config.yaml
experts_per_token: 4
d_expert: 64
lr_router: 0.00275
n_head: 3
head_dim: 32
norm_eps: 1e-05
tie_embeddings: false
init_std_qkv: 0.0655
lr: 0.00235
beta1: 0.95
decay_fraction: 0.563
decay_shape: "pow"
final_lr_fraction: 0.0
Below are experts of layer 4 (counted from 0) of a mixture-of-experts language model. Rows are named router (the router's row for the expert) and show model dimensions 0-95. Each number is 500 + 25 x the weight over its row's rms, rounded and kept within 0 to 999. Numbers have three digits each.
Before each expert's rows: "raises" lists some tokens whose logits its average output raises strongly, later layers aside. This comes from a sample of Wikipedia text that the model never trained on.

# expert 55
raises: "1", "2", "5", "8", "6", "um"
router:498545515513489532456458498441529476501512536460529511505500517536513507463477450474470502542513459457466493500482485520523472483531465469502510513533487525503500517525513490490493499493521442494508504474535517507514504526515552510493521511490543504452508520526530496513459473505496493523

# expert 105
raises: ",", " the", " and", " from", " (", " |"
router:457486508514506501480520550567539509482492506520492533493466468491523511497499486466509514513505469509475528523560507491500491475503508520494517507487497491533488502508522486450515464503476477537482499440437502459506471510453488540512519494499495534505548525459468514509519532476496480514

# expert 51
raises: "ine", "ic", "in", "p", "id", "m"
router:523468522493498489475498536468470501444515503502511498535505485500507528538489478530514505499508470517514527507461464515475465505500527475496493522516474496463451480518524495539501473457543500465509502534452455520534509518522512519491505469526507498534532553538453493512474464468513484514

# expert 123
raises: " respectively", "ishes", "ished", "anta"
router:501507488488485472462504461448509497529502478517525513532552467510541484526452477472450494483551493499513463515508495484491545538450496496542533507482470479492508479483508452529514530515529484530492518485513498527513481487510528462531468507550508500514520514536487516503508460480499505501

# expert 26
raises: "0", "2", "6", "5", "4", "8"
router:514503512467499466486513465550486490467513492501534510508460500475541494518490458510531517499492528466503522523505487510524529456453473517527443532517511535482480471546526467492525547489509500532531447459513497478508505460481495527506551507521494506517512472489543496479502489505480488502

# expert 57
raises: "The", "P", "With", "=", "Ch", "G"
router:513514523539511483494498479456513534471510494544470526496527508480473512515464474492509540501465512504543444512481502522484453528530524526445491529496517517491511494475537469525462494485535507505509499440482534469513495531483548511485510484523479513463491507533494531462469511487470492492

# expert 87
raises: "ig", "um", "it", "om", "oc", "i"
router:501494501549519499513503542459536470470499508541512481502495525485529541524476483463553461519481476504497518494523491508499563483480489470492514495494529466477472534471512539463503493508457488489493481517504531488530468558528509471492495462531489493486497513485513489503450533502490462468

# expert 32
raises: ".", "uc", ".\n", ".C", "it"
router:476508482509461470476467471472507474468506480513508443456479495508537487523511463534545467511471499514523527500490481547520541503466490510515469521516533546467517525500519487496507516501520502484502461557526506510529455487510527526461498484520512510536509528534485487511487532504493451491

# expert 125
raises: "for", "League", "vić", "Professional", "var", "Senior"
router:509514451436487514491490464494502458460459507529543517555482490521466527535489470492463514472475484483521513474523486466515500486507458487543473506480507479534521508537488525524509515475502508530518538444488521549492508509493477523487475515521532499499524511518525497493492502543487476513

# expert 50
raises: "it", "ic", "ile", "il", "ine", "ir"
router:487518509503460526456514509477487473436507508530494466504524488491527534545454532477533500504481476475538472487457538497468543503496520471462499508512526497483495492447547505523459484522519490518503540531491497524546503500507530490477520484525509497536512500535503492512450488475513510496

# expert 59
raises: " of", " |", " with", " to", " |\n"
router:484527505467492528504520491481454480501514505560468513467475500503526491487469464549520478437478501522482532494498466533516498500495520487504512488547514468484510525491512483524505502505458495539440494516549519480503512490491478538484498515510529507550511457525528532481541513481462491504

# expert 93
raises: "5", "ist", "8", "isted", "1", "7"
router:489500490467481487489545541528436467453526476497530515477538506495511480498469453532477513505519467505456493524499501499498543467507486479498489530482538521487506464527530483518480517530520532543498455507482477461502477533502513538502476458508503521461485489475506491503534481481538505520

# expert 74
raises: "den", "born", "ed", "ing", "esh", "es"
router:505533495501505510473496461482505466511482506484479501492505425543529462533525486466486485528495511542464530494492492509527461496480511518520511508499524472498488516505504524497503546500483449462520482536543523498506503505510476454490484545469466517477459512522475512544529477505533481451

# expert 10
raises: "ile", "6", "ician"
router:510500514487466521479528459496519450536479527523514494533497490497490507518506528530479531477475500514505507471499488541502535470525473512503471459474539544514480505532490476437536478518512502531511491508479499516512518531477459492462475509504521482488507525450473482463527468551537498534

# expert 41
raises: "weight", " to", " mph"
router:483504498478506516529514468432484511510475517487489469512475538505476486505495542475543535480490497491507507484547517529491464518529481490561480502470491570500515498497507466451517483468498474506503502453529494529473482481493477490499482535518511500444464468529505523499477507492497543513

# expert 6
raises: ".:", " record", ":", "."
router:523501493472451500495535491531478467532511482493508477492491545478523509550533475509500458494461532544492523530498472541500458532469497520539519521466489507524504509484514497487487519517461466495505489532520526501498467513502524506455501537523558463481519480500491466471473506525482476540

# expert 4
raises: "-up", " of", "-to", "-off"
router:497481477507543462520479510515509466524542508477489488451521487505535511527514469509467475483498489544471562548472506492500502432484538525515508532475528466490475509500541472533504518512466489496514471500458481446515491519498513525534494471498489481536518506515512512471493517475518521490

# expert 72
raises: "ites", ".C", "idd", "uts"
router:519507507523485484465519506449520474511489486502552471509503509532517516522509460505493505514514498481536477445477538553493520511458454487549507496488492534519524530501529464519520483507488498487522525496505473553521534505492543469516475487500552484467481540493488499510465494511525465464

# expert 20
raises: "The", "He", "We", "And", "B", "E"
router:512521538533531494472483514498480484472532500525482485511514530471449464504508544485477548495471480485529489486494476518517499516524544502477455509524546491523480510487545468520482453489480498509505496451526512455512489528477550492490525498514478511479544475520489499445461513477494510520

# expert 121
raises: "1", "ics", "5", "9", "Professional", "ome"
router:538508535509484516482458516514538468476524529492476532499512514489448532493477455531474526505511488455462529476494482493493534462527478511522491510532478546520496482551490480524508506477513477508489529491478498500526518527528488506484449466521519542510452497454518499505523464500532514522

# expert 108
raises: " and", " in", ",", " at"
router:492482512512468511487520527508510492507520516502501519493535498502490495494459483516552505511538482504481509569494463459509541485475501469540547457480506461513515505500465548510499464507485518454473499464532501446520477486518484502492474540514521513482521500462498491515550453538516498496

# expert 16
raises: "1", "5", "4", "2", "3", "0"
router:522487526475514503458476456506518487452500518510527512469515502496450529441496480530487513477494486516456501507500484554506540474487504530470499500465529551486503498525503518485532518475505503530497507525452491527486531502512473500520541483528495535468488523455523471534496464532536486502

# expert 115
raises: "en", "ing", "ed", "den"
router:476475509478525444459473497459481505505480488516460453498526523506526540505548531498472515510492490540515535529489487526504490466466537497475529486511518472478522481516513520534482509521468502461543465547482493527485520491523500486548490475504530463526534521490495484491494501527463489533

# expert 29
raises: "ing", "ol", "um", "ig", "og", "ub"
router:499538549497457536520512509467506477485514469480525479526523463508537473503488483494519471518533500511511488441475516518470546524488525487529465501474471471484520538471507488519492505494503473487515506510502457545519493540529534489459471515517502527496498535516470522540487465507513501442

# expert 113
raises: "5", "4", ".", "8"
router:506510516472497455461515491533526516470516492482518482471504505476488536495447474512464501458497528519456537533492494548528533470511477526490488517498502543477497472533529514522523521480493457504494517496475480499494519540510464499456493514550494506486476522464566486505521470508519466504

# expert 11
raises: "bridge", "cos", " Apps", "ca", "bury", "cent"
router:498491496502507468506505529519528490467530514543523511510467527528441500546499544503449538497497502513518520473504451526480498450524554470463482499507514482521450489513515507473518475479473511513483493475535509522528528553516490520526481530504504475479494504470478523459469513513524516489

# expert 80
raises: " and", ",", " of", " or", " the", " on"
router:498507554487485475463480500554516507477542521478474512459513516506543495483463505517497487506484499512470480531526481465530524530496478517452537529462510494487483495519525516476515482498515463496480476485452480510522554539472491480535520489473481492483529493451504496548522524515492466524

# expert 24
raises: " history", ":", " information", "(s"
router:540495504497511510490492520537519484530550484482491531492470465508514508498503503473516492492527500462533466514534470461511547526483499521476459511514449522551474458495520498445495462472523526503478502495484479511485488505489498481486555504516455517483550496501497510545541491461474496478

# expert 49
raises: "|", "Reg", "quad", "c", "vić", "North"
router:498509534539492502455479508461516525474476491538505470521454486498479464568510535479532490443483514510474526469523521515520528510517468466500538495511471554510489442493528492527487508515518488509554517490477520506495484527495494507513508512542469484492491489472468477484512478521484502472

# expert 33
raises: "hel", "1", "2", "5", "ter", "8"
router:516505472483470526472513495483534484461517508491484519505511517544472497445467469543485537508500484496488482518533493533498522466500470532540506503512518525546477481533462459518530482481528497536480518504460521538503500509520482544544484484512477479525535492460480471478543482517496492470

# expert 84
raises: "it", "itt", "ic", "ig", "ir", "od"
router:483508537511469492473486481468543473488488498494481468470497489514555539506480481502524475485477500508541467460478486526481550499495522499488515530484509473516523503478546493502476521498538489505529523527453506544529477480494526503492495459510473525570474506522495490477468548495497488452

# expert 44
raises: "ility", "aur", "rel", "ral", "1", "5"
router:498492500493511503475496523513483494495529475497503541469470460489491492462469516489517486501486519463514497517521482468481541516477510500469451524493491573494515473508516519474436508512487508496520469474548513503452539477491504471495552492517480513453531527532509480536528479480498469541

# expert 111
raises: "ature", "–", "min"
router:514515522508473449511528506497533504461500504495533477540463476527467481486516471514475463484493513497530490509529476494493536487535453458499512499523521535523508459540495463510503484492478476538498506494539482511546547512530475506488481510506508489514521530473500474535551487465459474458

# expert 63
raises: ";", ",", " of", " (", " in"
router:496468473509482492513536500520483471487534537510487494483520490485523476546492483490502493561471492516506475516514470511536529473526525530441496496445523459514516536515484441500539478488476513519491494508493483522516518483517550503517483456479509521485507478478515532532533508463452500531

# expert 45
raises: " |", "ig", " the"
router:490520485513505517519537531545504470430568518515510518502528463448509509525477534525516483516492503483515480490510487498534463487474516525480497480518511461499499514501458462458516485479483511520513476478496518522504495492475492539510472520516522475555485451511516487483539503453524518520

# expert 106
raises: "ight", "iser", "ist", "izer", "ising"
router:479483535480493460488495443496511464497507467512486480558487486507528501531490491504464529526473489488486546541515491455524513476510476513516482502467553530453512494488493522520526508475467487495499451483494482508481541526529520468510531534514480497487485485524525464538471496503504453533

# expert 70
raises: "1", "3", "9", "2", "6", "4"
router:534477535493495495466489474518510507466493524513512509484503541491494518469512481496486520502529471500464533488517483484494506471506473507515473533452507562482503516513538470528513530477486453530473493459457489514479455516504532538489495477517482572544472514524479490468500484498494543480

# expert 0
raises: "v", "2", "1", "vers", "pr", "his"
router:533515509547484545450477519519496499501495504504492498514516495515465520468487478497464542470513497506508500454543476447476506528521473492509468514466496548518498538528508486513463469518496506502486513440519522492532522523501571485491528503490527523474494518530471471465485490480474494531

# expert 117
raises: ",", " and", " in"
router:498506509485458498471520548540521520496540503504502484502529518471478477463506502524511478523569532495513489571455503471535521502475522494494526482501501445501527507477457491516510491475472512470478476467521521492477491442453524499515485513514515502524527515498493494517548519475505487524

# expert 1
raises: "-", ":", "\n"
router:518443517509497468527449504490467481504543524511471528472494537489502503495483493547516492527480486526520530523483502484515483451506556483458501508496485473474460493500513525530533484454479503495505458555472504465514486487508524502512504513547539491531481503529512525478462533522485487506

# expert 39
raises: "ur", "ified", "ible", "ity", "and", "ality"
router:546499469467501524471464507474481488508509506502478487477470477508550498508536520528520527461491458534501523533465494513515473473475484491472528503446521487539478485501502538483504508564491527497511488530504499460517472451473531534498508511485509482550471503537496478503532511466499467512

# expert 48
raises: "-", "1", "."
router:475479444460482451493493474497514517512478483534523486511476469497546467483498478511503540475479505477512518490515492510504528465494479512538491511500486549520510467506536467534520530461511557525505514481524497538466481514506523537463489545537531510528487502507517517502544485490478469467

# expert 122
raises: "Scientific", "Personal", "=", "Location", "Former", "History"
router:518539533530542465467532502463508549483478518494528477523498520489467521480501528509490521514503480514498490469511513476494448495504514490465481502485537560525488480470485477449486448534498498496505520468530529502531512513498523503520509447510462478495501449478492462467503540505520506513

# expert 92
raises: "ley", "ial", "ino"
router:514482490497539521472476501475506478496513509474513502533554445517501513507481472466459517500486478494480521568473501527524447491507464473529503461503498485486524484519509499465543491503520451487499496545490508473483517486529528498496518517491507535490507520549511463541462457480495482533

# expert 12
raises: "w", "ing", " since"
router:474473499505527482474499486449512458493477481504490514511491485489529507525522523504458519512500520548502514521483466511486474528443518509495502478470547486522492536509502523513482498489471474501535494520499515452508508492521472506488516551493518447559500465473469459515502558521497470546

# expert 101
raises: "==\n\n", " Awards", "DP", "ry", ".C", "BA"
router:510461473512486524466477510473524463467497464540533461465498509543498511483514462488479496516504508555480509476480476553509557497504476475524532469447523499482524527537505515508509494520460504493503495530487466514538527517527510514460491480505465506494526543506473490501537502481497465503

# expert 22
raises: "Gls", " rom", "9", "oms", " religion", "ids"
router:484473512494488516479472459544487542491496466491523469473497486464525513494485498477470508481530532480477513520502477471486533526501515513456465522528534544484476478494552516539514501476486511508469473504494450512491542510508539519481539513498482508495535526522536448528544469517477481510

# expert 73
raises: "er", "en", "ur", "ure", "over", "ons"
router:495494525485477496497506487486480457498498523524497473494523473516525503527448468483561489463494493476532481467481560528449471473502494535500557509512473476522529537468528486498469513524501505531534453459503480488533492485519496481506511516487515497522455470511513519480472542492527500497

# expert 17
raises: "7", "3", "0", "4", "5", "8"
router:519493489512464509467464516533488471511552476528532496478484456507480496529515538486532511491488522478499525504554478483526482503486490525535484513530483531461521465510519478459470500468468512490505525525518511503484517484520534462460520512519502497436515517521572490494480467512473499512

# expert 71
raises: "ing", "\n", ")\n", " and", ",", " of"
router:477472540517454490494541563506514488487544513471514487503501500503485521511480526508498495483494488478492475497480519466501542510512487498498509473522535460512484507445525517520500465455456457513472530495465525490482499498491493507549519504501480506573501527530510497496466546482520490551

# expert 66
raises: "ing", "en", "s", "land", "'s", "t"
router:512477474527514536468480476461547462511494502468480485523539465538536526532538489480461519532497528525473521492521515535512445493487529478508535493497464516501510547514451522502488464504509493520505449510515493477447546497511485489518490508462498514489500530487506496515469489468500475485

# expert 119
raises: " been", "===\n\n", "–", "|"
router:490525457498519490478503528449502486527484516486486513534518461547527494518498547528465532501497517506505504507537487507494468456527535484514557486516471467514469496498446537481508478455508480483465484527525497533449517517520473497525487480440507492510520549489494510520500490493486504487

# expert 47
raises: "As", "2", "After", " seasons", "Other"
router:463478437485496458477508487444481491536501516483524510529544488542547502528505515520511506473480545498524527505531465502529447468514505475495516492492480461500495486514467498494518523500491495538492521441528498522476503486506451466499477513509528478504519529512502486486554515530501522520